Weights of a small mixture-of-experts language model, trained from scratch on English Wikipedia: 115M parameters, 4183 steps.
Below are experts of layer 2 (counted from 0) of a mixture-of-experts language model. Rows are named router (the router's row for the expert), up (a neuron's input weights, with its number) and show model dimensions 192-287. Each number is 128 + 32 x the weight over its row's rms, rounded and kept within 0 to 255.
After each expert's rows: a language model's description of what the expert responds to. This comes from a sample of Wikipedia text that the model never trained on.

# expert 41
router [143 174 141 103 155 147 132 151 113 134 130 101 145 131 129 127  91 124 153 155 161 158 134 125 105 152 159 103 113 136 103  53 159 130 156 188 158  97 120 116 101 139 171 130 111 140 161 171 118 143  85 139  64 114 197  91 163 175 147 149 175 110 160  85 114 117 105 151 147 177  98  85  95 142 107 142 128 191 124 115  81 159 115  96  58 147 141  78 171  87 140 104 137 171 136  77]
up0 [168 196 124 161 142 107 109 147 101  76 119 109 109 128 104  96 122 175 141 116 110 110 139 115 109 166 153  85 181 114 157 117 165 135 128 141 188 111  91 129 163 165 127 110 147 110 120 168  69 127 129 113 164 177 165 127 163 143 182 170 104 102  83 168 102 159 112  90 119 121 172 138 169 125 144 166 109 127 107 125 148 131 114  50 135  97 128 123  84  98  69  65 124  81 132 121]
up1 [154  46  90  77 147 128 127 127  92 163 131 133 164 142 114 153 100 170  87 114 123  97 136 158 164 119 151 168  94 167 148 127 118  89 130 131 153  76 134 155 135 127 173  75 179 163 137 126 118 157 119  80 148 115 120 129 144 155 135 153  56 183 111  99  78 151  71 127 120 111  98 172 118 127 110  36 101 112 153  93 122 164 124 124  92 101 134 116  83 121  64 155 172  80 116 166]
up2 [128  90 153 110 103 134 169 119 166 128 136 117 135 140 171  83  99 139  89 176  68 148 137 147 179 119 131 128 170 115 115  94 107 149  51 166  89 100 131 124 121 104 175 129 113  92  99 164 157 130 151 100 130  83 158 101 179 128 119  96 192 141 108 120  97 100 182  99 114 114 116 160 139 104 122 141 131 117 116 144 144 152 142  97 119 126 112 134 109 143 215 136 157 101  58 173]
up3 [108 150 129 108 127 117 140 160 118 123 151 188 185 155  95 133  87  93 119 170 161 174 146 150 124  97 107 100 148 160 122 134 147 115 108 127 118 195 113 193 107  96 113 102 156 131 151 128 163 173 130 138 142 101 166 151  99 159  82 106 208  88 182 103 136 152 137 123 123 152  84  68 131 182 156 161 165 142  97 160 145 153  95 106 148 166 114  98 124 119 146 135 184 164 132 113]
up4 [122 132 152 105 126 156 184 155 117  97 139 155  95 123 128  97 127 156  83 166 178  80  73 140 150  85 165 119 120  54  99 109 156 183 191 192 137  68 118 118 113 106 129 153 135 153 147 131  83 109 138 125 114 138 212 133 125 108 131 155 114 155 161 101 159 167 134 130 127 142 128 124  87  90 113 132 140  89 101  70 127  97 135 120 206  86 107 140 106 151 154 186 135  73 144 121]
up5 [129  97 113  47 118 109 150 113 141 121 180 144 145  79 179 167 170 163 171 155 192  88 198  90 122  91  79 129  81 133 108 140 115 202 115 124 171 118 171 145  86 165 143  90 107 105 147 123  97 139 136 127  87 112 136 158 163 186  99 139 109 186 123  90 150 123  72  74 100 106 114  81 151 143 107  86  95 126 101  54 149  99 153 163 111 148 120 114 173  94  76 131 209  89 188 113]
up6 [103 110 167 138 103 153 116  79 155 116 139  92 104 146 134 113 152 164  85 137 163 120 181 173 168 154 113 148 101 162 157 156 163  88 171 179 110 142 136  83 125  88 127 113 172 128 149  84 145  98 145  90 118 138 101 147 146 133 158  62 111 131 162 110 101 140  43 177  95 143 122 112 127 116  77 140  83 154 201 149 100 169  88 181 138 104 115  95 136 120 177  87  52  96 133 150]
up7 [138  95 170 162 135 115 201 137 142 158 116 182  99 100 142 128 130 138 209 147  99 103  77  73 125 118 124 162 158 128 107 146 141 136 157  92 114 106 167 101 162  78 131 146 113 128 178 115 149 140  94  94 136 155 151 137 109 108 149  86 107 139 109 125 101 100 162 159 110 203 121 112 153 137 106 131 190  27  96 100 149 144 109 180 156 151 109 125 134 113 118 157 146 118 151 165]
up8 [106 172 106 114 109  44 133  81  68  98  51  96 126 155 125 141 120  88 104  75 147  94 119 178 107  82  36 113  92 124 177 148 121 139 115 103 164 138 133 104 155  69 160 116 105 173 126 128 111 113 138 131  67  87 133  87  82 153 122 128 153 140  40 167 188 126 159 200 111 140 154 106 117 109 160 142 100 166 124 125 152 191 153 146 117 123 157 134 125 120 149 123 105 143  76 113]
up9 [173  66 147  74 163 169 122 150 137 164 149 133 124  88 164 162 172 178 168 134 160 144  73  86 142 113 121 121  54 116 153 144  74 146  77 147 145 113 123  79 158 105 135 112  99 122 116 111 144 122 126 103 140  97 167 145 197  99 127  49 111 121 109 114 125 127  59 119 132 149 155 176  92 103  51 125 152 171 143 106  87 132 158 125 152 150 108  98 180 169 110 200 123 108 180 164]
up10 [136 124 137 125 110 104  84  78 104 127 117 113 126 141 158  66 102 140 126 159 167  97 158 161  87 167 161 165 128 147 197 104  70 119 129 120 190 130  74 152 121 156 160 134 147 138 107 176 158 163 133 145 187 107 114 165 108 186  91 113 134  98  97 148 147  94 194 177 154 126 122 168 119 205 139 145  96  95 120  91 145 128 208 145 154  91  37  73 137  88  77 121  86  96  98 169]
What it handles: Country names and list fields. Country and state names, especially States after United, plus dashes and field names opening infobox-style list lines: Kingdom, France, Height.

# expert 60
router [133 168 173 170 114 152 100 105 157 140 177  61  83 127 160 131 221 146 149 124  83 107 194 110 150 114 104  80 162  95 107 146 121 162 144 123  86 129 100 112  68 124 146 168 138 120 104 131 180 194 111 115  57 148 110 174 112 126 161 132 152 158 118 204 118 123 112 136 169  99 142 125 116 108 125 109 130 173 116  48 144 186 134 151 132  92 155 134  94 178 126  90 115 106 139 141]
up0 [142 108 178  87 113  89 105 150 128 132 170 137 146 105 153 179 115 149 141 152 144  94 139 133 128 155  86 143 145 117 134 150 161 132 181 126 109 124 182  89 120 141 131 150 134 147 161 120 135 198 117  72 124 145 115 150 140 149 149 147 120  84  96 130 103 132 119 131 107  99 132  97  94 102 124  91 205 128  79 196 134 125 141 142 198 106 110 170 104 113  95 145  76 148 129  60]
up1 [157  45 187 146 146 106 143 140 134 156 116 105 182 205 173 116 168  99  86 141 140  91 126 161 151  93 144 109 158 102 118 174 173 177  66 172 138 132 148 140  97  91 125 145 120 143 114 148 145 103 114 103 153  91  69 125 112 159  90 119 120 146 127 103 143 161 151 161 154 108 138 147 102  77 121  73 109 116 140 181 106 112 110 117 128 136 124 177 105 145 151 170 105 133 127 153]
up2 [110 128 148 189  89  77 165 152 145 131  54  86 189 166 142 143 105 121  86 107 124 174  57 131 135 122 203 105 136 138 152 152 120 135 123 141 138 143 125 126 144 111 119 179 167 131 113 166 137 104 101 153 109 104 107 175 158 123 130  95 197  97 119 151  67 189 141  49  92 116  87  83 196 154 206 156 167 133 120  90 127  99  60 151 112 120 123 171  65 131 164 123  95 105 117 164]
up3 [199 192 110 112 149 147 166  92 185 103 133 127 154 116  90 120 120  84 131 118 138 147 140 133  78 197 156 125 172 132  97  83 171 124 122 132 166 151 105  90 140 140 146 124 116 171 164 126 229 172 133 174 231 103 164 136  93 155 154 107 116 188 147 183 130 123 132 184 135 132 147  86 104  77 157 165 148  83 144 120 100 118 125 130 129 165 105 121 118  88 102 115  92 178 118 140]
up4 [ 81 138 152 127 145 161 135  83 131  88 102 120 141 119 181  86 117  93 183 111 140 143 113 161 180  85 155 107 137  85  81 148 172 157 167  66 143 166 113 114 124 161 128 115  90 145 124 172 182 129  50 131 152 174 120 157 162  79 164 122 144 158 125 129 123  97 152 136 146  80 168 131 125 159 118  95 170  65 160 130 199 153 158 110 101 103  99 145 149 115 129  94 106 119 122 142]
up5 [129 115 109 113 154 143  97 205 115 135 175  98 128 157 141 100 102 197 162 156 108  91 138  97 155 134  83  96 144  67 168 114 157 100 135 147  99  66 149 134  89 190  97 138 122 139 143 173 155 154 149 109 203 146 103 178 134  82 186 149 106 148 116 165 113  88 126 139 173 144 133 144 100 144 133 108 118 155  80  98 119 122 156 174 141 115 157  76 138 134 148 133 100 176 133  81]
up6 [101  81 134 118 137 118 161 132 158  45 185 127 148 141 136 117  99 109 179 168  93 156 161 172 120  80 140 104 106  98 175 183  81 140 147 165  74 151 172 191 142  67 120 138 144 121  83 123 162  46 175 131  64 135 111 157  84 132  96 152 137 122  86 113 126 171 140 116  89 164 143 122 231 140 145 166 132  83  95 107 174 174 135 103  92 160 131 169 139 155 120  83 122 134 117 115]
up7 [166 170 169  99 158 119 118 120 158 134 118 153 172  65 158 190  96 141 169 111 139 122 161 197 102  94  98 126 108 110  74 172  35 117 110  88 128 135 112 142  86 145 163 124 142 132 173 103 117 175 105 139 167 166 155 119 133 181 145 124 138 120 167 153 157 106 104 126 140 151 125 130 125 130 154 107 176  90  97  83 122 102 137 171 160 145 210 169  71 130 137 138 111  78 169 154]
up8 [166 136 126 109 115 111 162 163  60  75 165 172 101 150  82  69 166 113  73 137 108 106 105 154 164 105 115 111  82 134  45 139  65 187 112 139 103 153 130 105 113  84  60 138 150 112 111 133 162  68 132 112 158 147 190 121 159  63  71 170 109 106 114 125 197  79  98 103 155 141 137 137 137  68 106 147  92 165  90  76 163 178 103 121 131  97  62  92  69 106  97 139 127 111 138  68]
up9 [177 121 165 178  76 121 153 104 160 119 149 133  54 211 144 137 146 116 219 136 109 112  99 165 154 130  81  84 119 154 120 123 121 129  62 116 159 126 102 157 120  52  93 121 132  78 132 169  94 143 205 180 139 148 137  73 160 108  79  94 129 103 109  59 117 128 131 118 152 132 112 122 154 170 150 148 111 129 128 102 136 130  85 108 162 112 134  92  72 103 123 153 135 112 110 179]
up10 [172 205  94 106 138 194 109  86 144 148 129  83 120 208 145  78 102 115  89 100  79 123 102 121 124 115 158 108 121 169  98 165 157 133 106 171 120 194 113 140 109 105 125 159 116 179 139  97 112 160  77 182 132 141  55 178 151 167 143 147 157 125 125 150 147  79 163 112 143  68 116 129 195 123 187 111 129 154 108  82 150  98 150 146 123  62 166 136 113 115 103 129  92  99 135 169]
What it handles: Infobox field labels. Infobox field names and values after a dash or colon, such as Country: Iran, Rural District, Launch history, Decorations.

# expert 30
router [147  91 158 121 113 114 136 106 145 170  89 119 171 175 114 164 142  85 149  89 117 201 173 109 133 139 146 139 157 199 147 154 144 126 120 138 128 167 138 143 154 144  88 150  66  86 122 135  93 153  78  90  92  95 174 135  63  94 112 121 133 162 131  87 142 122 165 192 124 133 130 155 143 138 135  90 129  95 104  70 165 110  82 133 163 104  68 101  81 162 138 136 130 145 110  48]
up0 [129  97 161 100 155  76 165 148 131 122 113 108 140 101  96 123 124 115 116 146  32 133 154 129 128 121  75 122 186 113 162 127 189  88  80 115  93 172 140 123 199 160 135 143 181  99 109  75  77  75 117 126 131 148  91 165 166 128  96 136 148 116  72 180 144 148 148 135 119 155 154 163 130 172 159  92 117 148 170 120 116  97 132 128 113 146 127 118 131  93 144 146 148  48  78 136]
up1 [101 168 141 112 133 105  52 103 135 108 101 121 116 116 177 107  70 140 165 133  95 197  98 135 170 180 132 122 121 156 138 131 159 108  86 123 153 173 125  98  48 123 113  97 198 133 173 101  63 164 139 172 131 129 111 109 241 130 132 161 135 114  82 155  90 129 118 126 157 133  79 126 190 143 145 171 147 116 142 109 120 141 202  88 205 140 138 112 133 130 149  99 124  74 116 160]
up2 [126 155  86 151 128  96 139 172 195 171 173 140 134 195 173 124 103 145  79 132 146 118 136  75 127 155 121 226 164 128 129 107 101 125 166 143 140 157 215 142 100 130 112  89 108 155 119 167 102  88  49 102 117 158 101 133 113 161  74 109 185 106 140 158 115 135 158  89 125 112 124 119 191 117 124 139 196 156 158 135 115  82 146 146 153  96 190 115 163 187 118 114 154  93  84  89]
up3 [171 109 103 150  41 167 133 165  73 158 139 171 146 150 115 116 142  58  94 155 188  99  99 107 180 112 119 157 124  99  42 119 101 104 148 113 170 100 143 164 159  86 149 152  93 136 122 136  64  83  92 124 127 151 119 174 135 139  92 111 141 107 119 138 118 136 149 129 159 125 167 120 104 172 133 128 134 149 141  73 129 138 150  89 146 162 117  89 160 123 146 171 115  52 136  64]
up4 [204 109 144 165 126  76 111 156 118 130  76  97 165 192 128 147 138  78 106 152 191 119 170 146 143 147 139 155 155 179 135 139 144  82 135 165 145 120 198  67  79 205 127 157 119 149 142 128 107 131 136 107  81 121  74 112 219 165 100 129 137 113 150 142 113 132 130 148 133 154 124  88 126 139  95 160 142 168 145 108 151 160 139 169 136  97 150 143 128  97  89 138 172 129 155 145]
up5 [ 92 133 120 151 107  87  99 100 149 129 119 125 146  82 119  93 144 132 163 130 114 119 108 164 159 146 102 169 117 127 146 130  99 122  74 130  63 154 144  89 165 152  93 120 165 127 145 113 135 102 122  99 102 161 152  79 127 192 129 120 135 110 183 101 152 179  85 112 111 103  70 127 146 103 108 169 207 175 139 149  91 104 130  92  89 127 137 125 180  97 112 136 181 124  93 113]
up6 [122 151 122 103 127  79 134 108 168 128 104 161 115 183  73 114 101  80 154 122 116 121  92  89 143  97  98  99 103 107 172  99 139 158 152 184 199 166 141 145 103  84 133 104 107  79 147 146  97 136 149 136 115 171 143 147 159 146  96 159 150 148 150 136 147 123 124 166  91 159 121 129 126 138 149 206 114 140  89 162 171 112  77  73 145 196 103  82 123 152 150 113 104 120 107 155]
up7 [156 149 117 170 120 118 134 128 149  59 109 109 116  84 165 139 140  85 156  71 110 161 155 134 142 139  78 169  77 105 144 112 116 114 164 123  90  85 139 134 150 154 161 140 110 179  71 164  92  67 113  57 115 129 144  69 176 118  71  80 125 132 107 114 147 118 117 173  81 177 124 204 170 186  99 117 161 179  91 146 108 165 165 153 119 103 205 137  60 140 137 117 141 103 107 159]
up8 [136 165 112 106 188 133  94 140  88 109  73 106 129 154 161 104 140 128 127  92  85 194 158 148 145 124 154 198 153  96 123 173 172 150 153 125 134 174 152  96  99 149 115 102 158 134  94 163 156  85  90 139 145 126  90 162  47 120 163 125 128 132 137 108  84  97 101 145 127 157 143 116  99 129 168  93 129 148 166  91  93  98 148 205 133 130  98  79  99 146 116  83 181 121 163  84]
up9 [122 176  52 100  97  79  94 156 131 132  41 134 143 123 178 122 122 163 105 135 127 135 108 122 135  83  77 141 109 119 128 147 142  95  87 133 125 120 114 159 127 156 119  72 197  88 142 191 124  63 130 121 141 106  72 118 107 130  94 110 169 143 105 165 158  78 110 165 163 135  91  68  79 109  80 211  90 153 122 149 110 103  76 168 112 134  84  59 168 158 144  61 128 116 150 119]
up10 [173 145 182 103 131 162 121  57 165 131  70 103 120 132 140  83 196 137 122 159 128  73 117 183 108  85  79 193 152 126 109 193 154 165 162 119 137 181 124 171 113 148 166 108 153 153 139 149 139 115 145  95 127 171 107 110 129  49  63 121 118 104 117 139  92 147 113 158 141 131 158  93 101  75 100 163  45 123 140 132  83 117  78 118 111 158 136 128 102  83 166 124 140 123 114 160]
What it handles: Capitalized name openings. Opening pieces of capitalized proper names of people, places and bodies, such as Hor-ror, Kas-ongo, Krish, San, National.

# expert 39
router [133 164 139  71 143 131 133 154 128 103  96 149 116 133  77 150  91 173 105 174  95 133  97 134 190  88 124 138 154 133 124  77 114 139  84 107 129 122 101  95 176 106 141  93 146 100 115 126 158 146 156 188 154 149 140 143 146 147 183 152 107 170 105 111 189 119  98 116 160 157  68 121 122  82 165 155 151  95  97 129 130 119  37 111 107  95 118 140 199 108 132 143 159 128 138 129]
up0 [ 83 148  92 148 123 125 132  85 106 155 155 167 163 172  73 145 151  92 116 136  92 126 140 124 154 146 105  92 119  76 155 180 166  88  95 156 140 118 141 137 126  93 150 138 204 120 128 128 161 178 165 150 166 172  80  83 166 115 156 116 102 147 145 155 164 100  93 191 146 189 156 122 152  94 160 205 143 104 162 102 113 145 111 105  97 155  74 159 146 139  95 165 125 176 122 168]
up1 [ 25 149 107 146 146 114 165 118 127  70  98 115 127 138 134 165 121 167 105  63 165 118 148 119  74 129 127 173 103  84 147 174 133  96  91 111 143 117  75  27 145 111 147 132  75 119 177 118 168 137 167 123 162  96  28 108 151  82 162 108 109 136 153 119 112 141 137 142 127 129 184 185 103  70 101 122 134 120 139 123 152  82 171  53 174 117  55 152  82 104 182 103 124  93  90  91]
up2 [192 163 133 148 116 130  93 149 105 154 100 166 174  75 104 149 135 138 123 115 183 159  89  67 109  67 164 119 142 159 111 123 153 100  95 115 117 135 128 119 136 137  78 200  80 142 132 133 102 144 113 151 178 147 145 118 111  83  97 121 130 124 108 181 114 125 123  60 108 156 130  79 131 135  70 161 129 165 114 123 167 111 142 114 113  99 179  94 165 146 101 106 186 216 122  84]
up3 [141  77  98 148 135 133  48 151  80 118  85  77 168 155 139 160  78 143 105 130 145 126 130 134 128 141 156 125  91 134 160 141  97 156 139 108  66 115  58 135 167 101 112 165 106 147 115 108 174 170 108 149 173 151 168 208  74  72 154 149 113 118  93 114 137 194  69 140 139 165 157 129 146  98 127  57 137  89 133 133 126 143  89 167 103 100 137 167 132  77 140  80 142 134 145  92]
up4 [157 117 160 175 170 187  76  88 166 125 123 159  94 124 112 106 116 166 140 142  99  79 192 140 104  75 128  63 131 143 144  83 100 104 133 115 149  86 148 148 128  97 120 139 132  80 180 121 102 164  62 131  84 157 161 181 197 176 115  92 138 159 155 157 146 126 161 177 131 142  83 143 131  80 132 141 112  90 119  87 138 114  97  78 124 168 129 146  96 135 139 106  99 127 151 177]
up5 [143 118 116 121 106  94  59 120 121  71 124 128  82 165 170 136 103 148 142 119  30 120  99  84 112 142 118 168  85 142 143  72 139 134 129 159 145 108  85 154 143 140 123 102  90 136  89 135 137 124 137 118 180  83 169 136 143 112 110 158 168 102 126 122 119 163 146 111 155 126 111  55 159  92 120 183  68 155  95  45 129 142 113 126 172 156 123 177 126 138 188 149 158 126  55 136]
up6 [137 127 111 176 161  85 188  96 112 162 127 152 122  77 124 170 131 149 143 130 169 143 180 176 123 143 105 142 131 117 174 134 148 125 142 110 171 122 144 134 152 113 139  86 137 167 112 118 120  78 168  73 149  59 168 123 166 106 133 162 144 127 100 107 161 118 121 117 141 171 127  93 152 141 138 120 122 190 156 125 147 146 167 216 146 120 133 158 119 120 119 119 118 107 133 153]
up7 [ 66 114 136 195 149 123 104  88  60 144 152 149 110 153 114 176 157 109  78 112 185 120 160 127  89 178 111  98 192 106 134 145 125  74  89 115 118  77 103 171 127 128 143 113 134  89 127 162 144  82 132 197 149 107 164 162 113  91 104  73  92 150  92  59 100 164 110 185 157 211 128 130 102 174 111 119  79 165  82 138 132 144 104 138 132  96  83  37  80 107 117 132 128 141 150  86]
up8 [167 131 149 121 171 108  94 112 103 120 129 160 140 142 116 108 170 131 167 129 120 114 126 170  65 161 138 118 181 170 147 116 109  97 146 106 110 122 129 156  76 110 104 125 118 136 181 154 178 139 100 163  68 184  98 139 132 121  80 151 170  43 124 147 105  84  86 109 123 159 135 129 127 109 162 162 158  84 100 111 152 126 169  97 137 124 164 143 185 114 104 164 127  73 105 160]
up9 [ 78 126 141  57 140 118 139 156  53 119 112 169 123 133  90 124 132 161 205 146 128 117 109 148 123 103 136 151 125 133 153 100 100 146 132 143 187 149 120  77 121 115 152 144 136 180 149 138 148 142 115 127 109 161 120 140 108 135 102 120 145 136 120 104 102 158  46 109 110 160 117 181 118 115  85 146 111 160 154 132 181 140 127 116 134 163 181 131 103 157  99 131 121 111 175 127]
up10 [147 158 101 141 180 139  86 105 184 175 116 109 115 151 142 136 158 132 166 146 180 156 108  58 192 123  89  42 139 115 142 131 148 136  70  98 181 107 111 126 135  57 166 113  90 108 121  95 163  88 130 109 169 193 126 176 110 144 102 146 123 137 172 125  79 105 147 103  63 192 170 104 202 142 128 108 138 134 131  66 115 172  99  98 101 146 137 128 137 111 143  70 172 134 133 131]
What it handles: Institutions and kin nouns. Nouns for institutions, places and relatives after the, his or possessives, such as University, County, Senate, sister, children.

# expert 12
router [154 118 147 119 159  68 111 152 170 137  99 109 116 143 110 144 138  84 109 128  64 146 118 112 144 102 170 148 102 179 111 137 137 139 130  87 152 134 133 162 165 133 132 127 103 155 112 177 134 163 177 114 149 136 108 123 120 105 125  67  56 153 183  70 133 166 131 125 141 128 115 173 150 219 137 112 150 130 139 135 101 115  37 145 166 130 120 127  58 162 195 146  76 103 152 161]
up0 [102 133 185 157 174 121  94  69 131 126 146  95  66 112 126 168 189 155 105 157 162 141  66 121 150  67 183 158 111  89  42  70 171 108  82  89 126 123 167 163 111 128 114  80 139 151 127 123 148 137 202 155 120 150 132  94 164 128 153 140 145 143 160 113 106 115 188 193  90 149 172 122  77 179 113 148 109 124 156  88 109 140 103  51  82 165 141 137 142 156 171 102  82  96 120  93]
up1 [ 85 121  97 129 148 180 132  98 123 141 164 192 116 167  96 140 183  94 113 137 126 117 124  46 170 157  88 119  82 120 136  92 123 109 115  99 128 124 115 141 114 110 139 175 141 136 148  69 126 146  75 121  94 116 182 157 114 124 162 121  60 137 152  74  92 141 124 151 157 128  84 176  84 108 125  80 124  99 171 141 124 117 111 196 150 165 142 134 105 111 118 139  66 109 113 138]
up2 [127 120 125 105 145 103 162 153 173  89 133  95 148 119 162 171 106 164 180  83  91 145 123  80 130 151  66  88 124  90 161 143 145 171  62 129  97  97 146  67 117 168 218  98  69  66 159 106 180 114 161 145 169 179 134 137 177  95 185 111 156 100 112 132  55 109  97  95  81 163  89  76 145 146 151  96 116 150 173 143 137 165 141 172 145 135 133 121  78 127  86  97 138 108 136 140]
up3 [190 124  80  74 198 129 153 171 157 100 175 183 109 140 137 160 143  86 126 154 114 136 138 133 103  87  99 149 156 110  73 100 185 141 145 170 110 119 125 150 127 147 123 146  86 170  87 157 134 166 153 130 134  66 180 161 110 115 184 121 154 122 103 120 130  89 142 112 116 131  91  91  67 142  77 136 181 115  99 157 146 140  59 100 104 105 159  85 164 126 133 168 118 130 106 172]
up4 [174 130 154 122 116 184 128 103 183 117 165 192 129 162 117 107 103 176 121 151 138 120 138 211 125 124 121 145 174 129 113 133 136 150 148 180 125 130 161 134 109 142 142 130  55 196 114 128 171  98  99 129 113 156 147 151 113 114 135  84 192 169 169 169 125  92 109 176 146  89 178  47 118 112 159 138  84  51 156 113 121 100 116 156 147 105 109 109 133 112 117 133 113 142  62 116]
up5 [154 166 113 141  88  92 125 153 136 107 124 105 122 143  97 127 134  90  71  84 140 135 124 150 113 117  79 144 169 145  99 128 160 142 153 119 104 220 123 128 159 134 103 149 142  99  95 129 123  80 138 164 139 124 116  77 167 103  87 145 141 163 133 214 162 133  92 131 115 116 122 204 115  92 144 166 134 124 125 130  81 135 134 110 161 105 132 174 109 145 157 129 100 132 131 129]
up6 [113 109 119 158 114 162 135 171 170  88 121 137 119 107 119 121  68 107 131 146 143 137 135 131  87 108 141 162 114 121 168 132 141 144 184 138 139 114 205 160 152 173  88 192 104 124 109 122 135 130 139 160  81  84 114 109 108 111 140 142 132  90 100 117 105 183 104  79 147 141 141  75 187 181  81 116 188 149 149 137 175  67 125  67 102 160 176 119 181 142 111 113  70 130 139 184]
up7 [ 88 135  87 178 194 129 140 117  93  86 160 166 168 115 131 120 141 155 133 139 144 103 143 140 158 141 106  52  93 142 129  96 101 141 170 133 158 141  92  86 142 117 110 116 161 118 156 219 106 172 150 126  88 141 160 121 117 150 137 135 117 148  99 173 111 105 169 155 204  93 158 146 129 129 111 130  88  76 141 124  88 154 146 140 160 153 130 150 127 120 142 118 102 102 111 169]
up8 [ 61 149  89 149 122  51 136 129 142 135 133 179 164 183 144 154 142  94 108 111 131 129 101 140 100  99 146 108 198  65 179  92 109 117 140  89 141 137 123  81  63 150 147 107 117 154 204 142 186  98 155  94 165 129 120 149 103 120 134 154 142 106 119 123 152 139 114 152 124 130  85 104 120 194 133  95 165 119 101 114 157 117 156 129 170  60 129  84 102 138 215  80  68  86 208 123]
up9 [128 134 178  90 141 172 116 142 178 148 147 139  96  69 127  86 177 167 172 124  38 136 117 165 102  89  70 113 117 170 110  66 136 138 100 107 156 127 106  95 142 167 195  97  76 169 115  75 209 134 127 177 107  82 172  99 101 156 103 213 108  55  96 120 121 119 118  82  97  48 117 146 107 155 119 119 136 104 123 121  98 145 150 139 128 140  88  99 123 142  97 142 133 129  70 165]
up10 [126  85 113 162 130 141 102 147 128 110 137  99 109 145 147 153 197 119 130  95 161  41 157 160 161 156 111 145 183 110 125 165 123 131 161 128 133 118  53 142 149 126 122 188 111 179 119 149 168 153 115 120 131  62 142 180  51 110 144  93  91 120 132 120 155  71 140 143 193 111 165 123  88  60 160 121 176 138 127 125 110 103 110 147 110 135 124 103 128 111 115 168 154 108 117 148]
What it handles: Word-start pieces, modifiers. First pieces of longer words and plain modifiers like top, long, south, early, as in spr-int, rook-ie, Sem-yon.

# expert 48
router [171 172 174 108 138 177  91 152 172 156 100 124 124 129 117 164 166 149 142 141  86 116  76 129 149  80  85 133 107 104 122 107 196  71  78 115 167 193 150 146 145 141 139 105 119 101 191 140 107 167 168  90 214 158 141 105 123 112 178 127  62 148 130 116 113 111 143 103 127 164 134 122 130  84 116  76 135 120 149  83 132 173 121 111  86 162 133 131 110 150 150 145 140 123 160 120]
up0 [120 100  36 148 149 108 143 113 108 145 133 123 133 156 143 108 157  89 204 139  92  89 130 105 222 125  79 149  86 154 112 150 134  99 112 100 118 130 135 106 168 184 120 139 112 102  87 148 128 138 121  91 135 142 101 138  36 121 131 149 122 119  65 134 163 114 175 117 136 111 172 148 146 117 120 120 153 140  82 160 160 160  92 135 117 144 103  73 152 158 132 161 138 143 104 122]
up1 [104 112 136  83 177 146 112  92 151  95 107  93 140 131  98 129  94 115 127 132 104 197 119 148  85 142 106 141 134 176 104 118 168 145 165 126 122 100 156 139 112  73 169 150 133 113 117 153 138  49 106  22 144  45 124 174 112 110  89  95  70  82 120 104  60 131 159 108  66 138 109 127 107  48  95 125 130 104 154 115 140 148 144 118 103 161 103 107 154 124 109 143  94 121  75 240]
up2 [120 160  98 120 143 117 111  69 180 104 136 165 129 108 153 155 146 130 161 151 158  87 111 112 183 166 112 108 132 153  98  62 114  70 141 104 136 133 157 141 125 161 143 106 129 145 137 108 182 109  89  64 116 124 194 175  86 147 140  85 105 139  96 131 144 135 184 118 204  98 194 175 113  67 144 123  64 142  99  56  67 112 138 112 106 205 100 145 118 107 120 114 160 120 139 121]
up3 [ 82 132 182  79 166 158 181 111 151 118  73  52 118  68 109 116 172  54 101 130 110 161 123 108  84 129 153  94 141 126 171  72 128 107 160 123 144 120  95 141 119 107  77 101 141  75 117 160 159 152 133 179 135  87 161  93 107 187 131 135 161 138 130 113  83 187 158  71 134 105 156 151 134  90 155 122 160  76  96 103 135 119  87 121 168 126 142 157 157 176 120  86 108 156 131 116]
up4 [163 127 131 127 147 140 159 140 168 166 116 101 103 156 138 108 131 126 137  69 223 118 132 114 109 157 101 195  94  81 125 156 133 103 108 115 146 148  83 153 108 112 147 113 105 111  96 114 131 147 188 139 167 137 102 175 123 130 149  91 145 179 145 110 111 134  50 128 113 148 108 137  75 138  92 162 125 144 168 119  99 159 110  90  60  77 138 170 110  91 147  88 140 110 115 126]
up5 [110 125  98 157 138 136 135  65 157 113 112 152 121  83 144  92  69  97 139 124 126 108 117 158 151 105 131 108 117 189 157 172  92  92 136 233 110 169 155 145 134  62 119 118 119 127  99 113 102 144 145  87 139 136  66 131  87 108 120 201 120  89 133 115 109 119 126 142 111 174 142 163 134 150  79 130 166 156 125 118 110 115 119 122 119 148 201 113 180 135 126 186 132 140 122 116]
up6 [ 74 170 207 104 203 109 149 203 188 167 145 129 181  97 172 108 136 144 181 162 100  96  56 151 154  74 111 125 190 138 133  94 179 163 169 168 168 103 159  98 145 134 134 185 175 166 115 139 131 124 110 133 139 153 129 136 127 104 156 121 150 134 112 133 115 103  83 106 135 121 108  71 180 157  75 123 141 112 108 123 116  94 135  99 154 147 181 114 136 133 102 140 109 114 178  84]
up7 [196 167 129  85  94 146  83 103 124 161 109 172  75 174 118 102 108 142  87 181  68 128 115 132 165 143 116 152 105  72 191 173 102 172 158 118 143 131  91 129 163 112 111 158  58 128  63  92 129 143 129 144 141 115 157 117 160 151 125 135  81 110  56 168  97 148 116 145 132  71 145 137 114  75 103 108 115 127  86 200 107 171 157 161 122 134 186 114 166 145 160 172 177 147 131 125]
up8 [176 156  97 118 142 130 105 101 147 133 111 147  79 136  83 139 131 123 159 137 136 212 117 112 144  66 168 173 110 100 149 126 132 150 123 127 104 153 101 142 118 136 135 150 127  99  94 104 111  98 149  81 120  96 154 124 100 142 120 174  81 153 154 156 121 118 143 112  57 140 111 119  79  83 105 137 104 110 122 157 129 136 120  54 134 160  74 127 159 132 164 117 109 102 104  94]
up9 [123  99 108 126  86 158 102 106 111 155 138 119 151 144 177 155 177 100  54 112 170 108 118  16 162 173 117 121 107 132 155 140  85 126 163 146 138 146  94 157  86 124 151 127 108 124 124  98 139 166 100 142 156  95  56 157 136  97  89 126 102 124 127  23 161 143 123 137 100 123  51  86 115 122 114  88 199 136 145 123 158 131 120 128 126 169  81 146 177 148  93 135 107 116 128 118]
up10 [148 123 133 166 146 113 114 122 129 133 117 121 149 129 130 103 140 181  86 118 166 161 146 143  95  90 170 156 106 116 181  70  96 140 108 112  82 148 140 120  60  97  89 151 191 178 146 171 106 133 153  96  98 122  93 132 113 117  83  55  96 135  88 135 116  97 130 168  88 146 103 136 110 192 129 139 153 108 177  73 148 150 109  96 134  75 131  94 109 191 122 145 119 113  82 119]
What it handles: Prefixes and word stems. Word-initial prefixes and stems of lowercase words, such as mis-feasance, dis-rupting, pers-isted, un-, pro-spects, cart-ilaginous.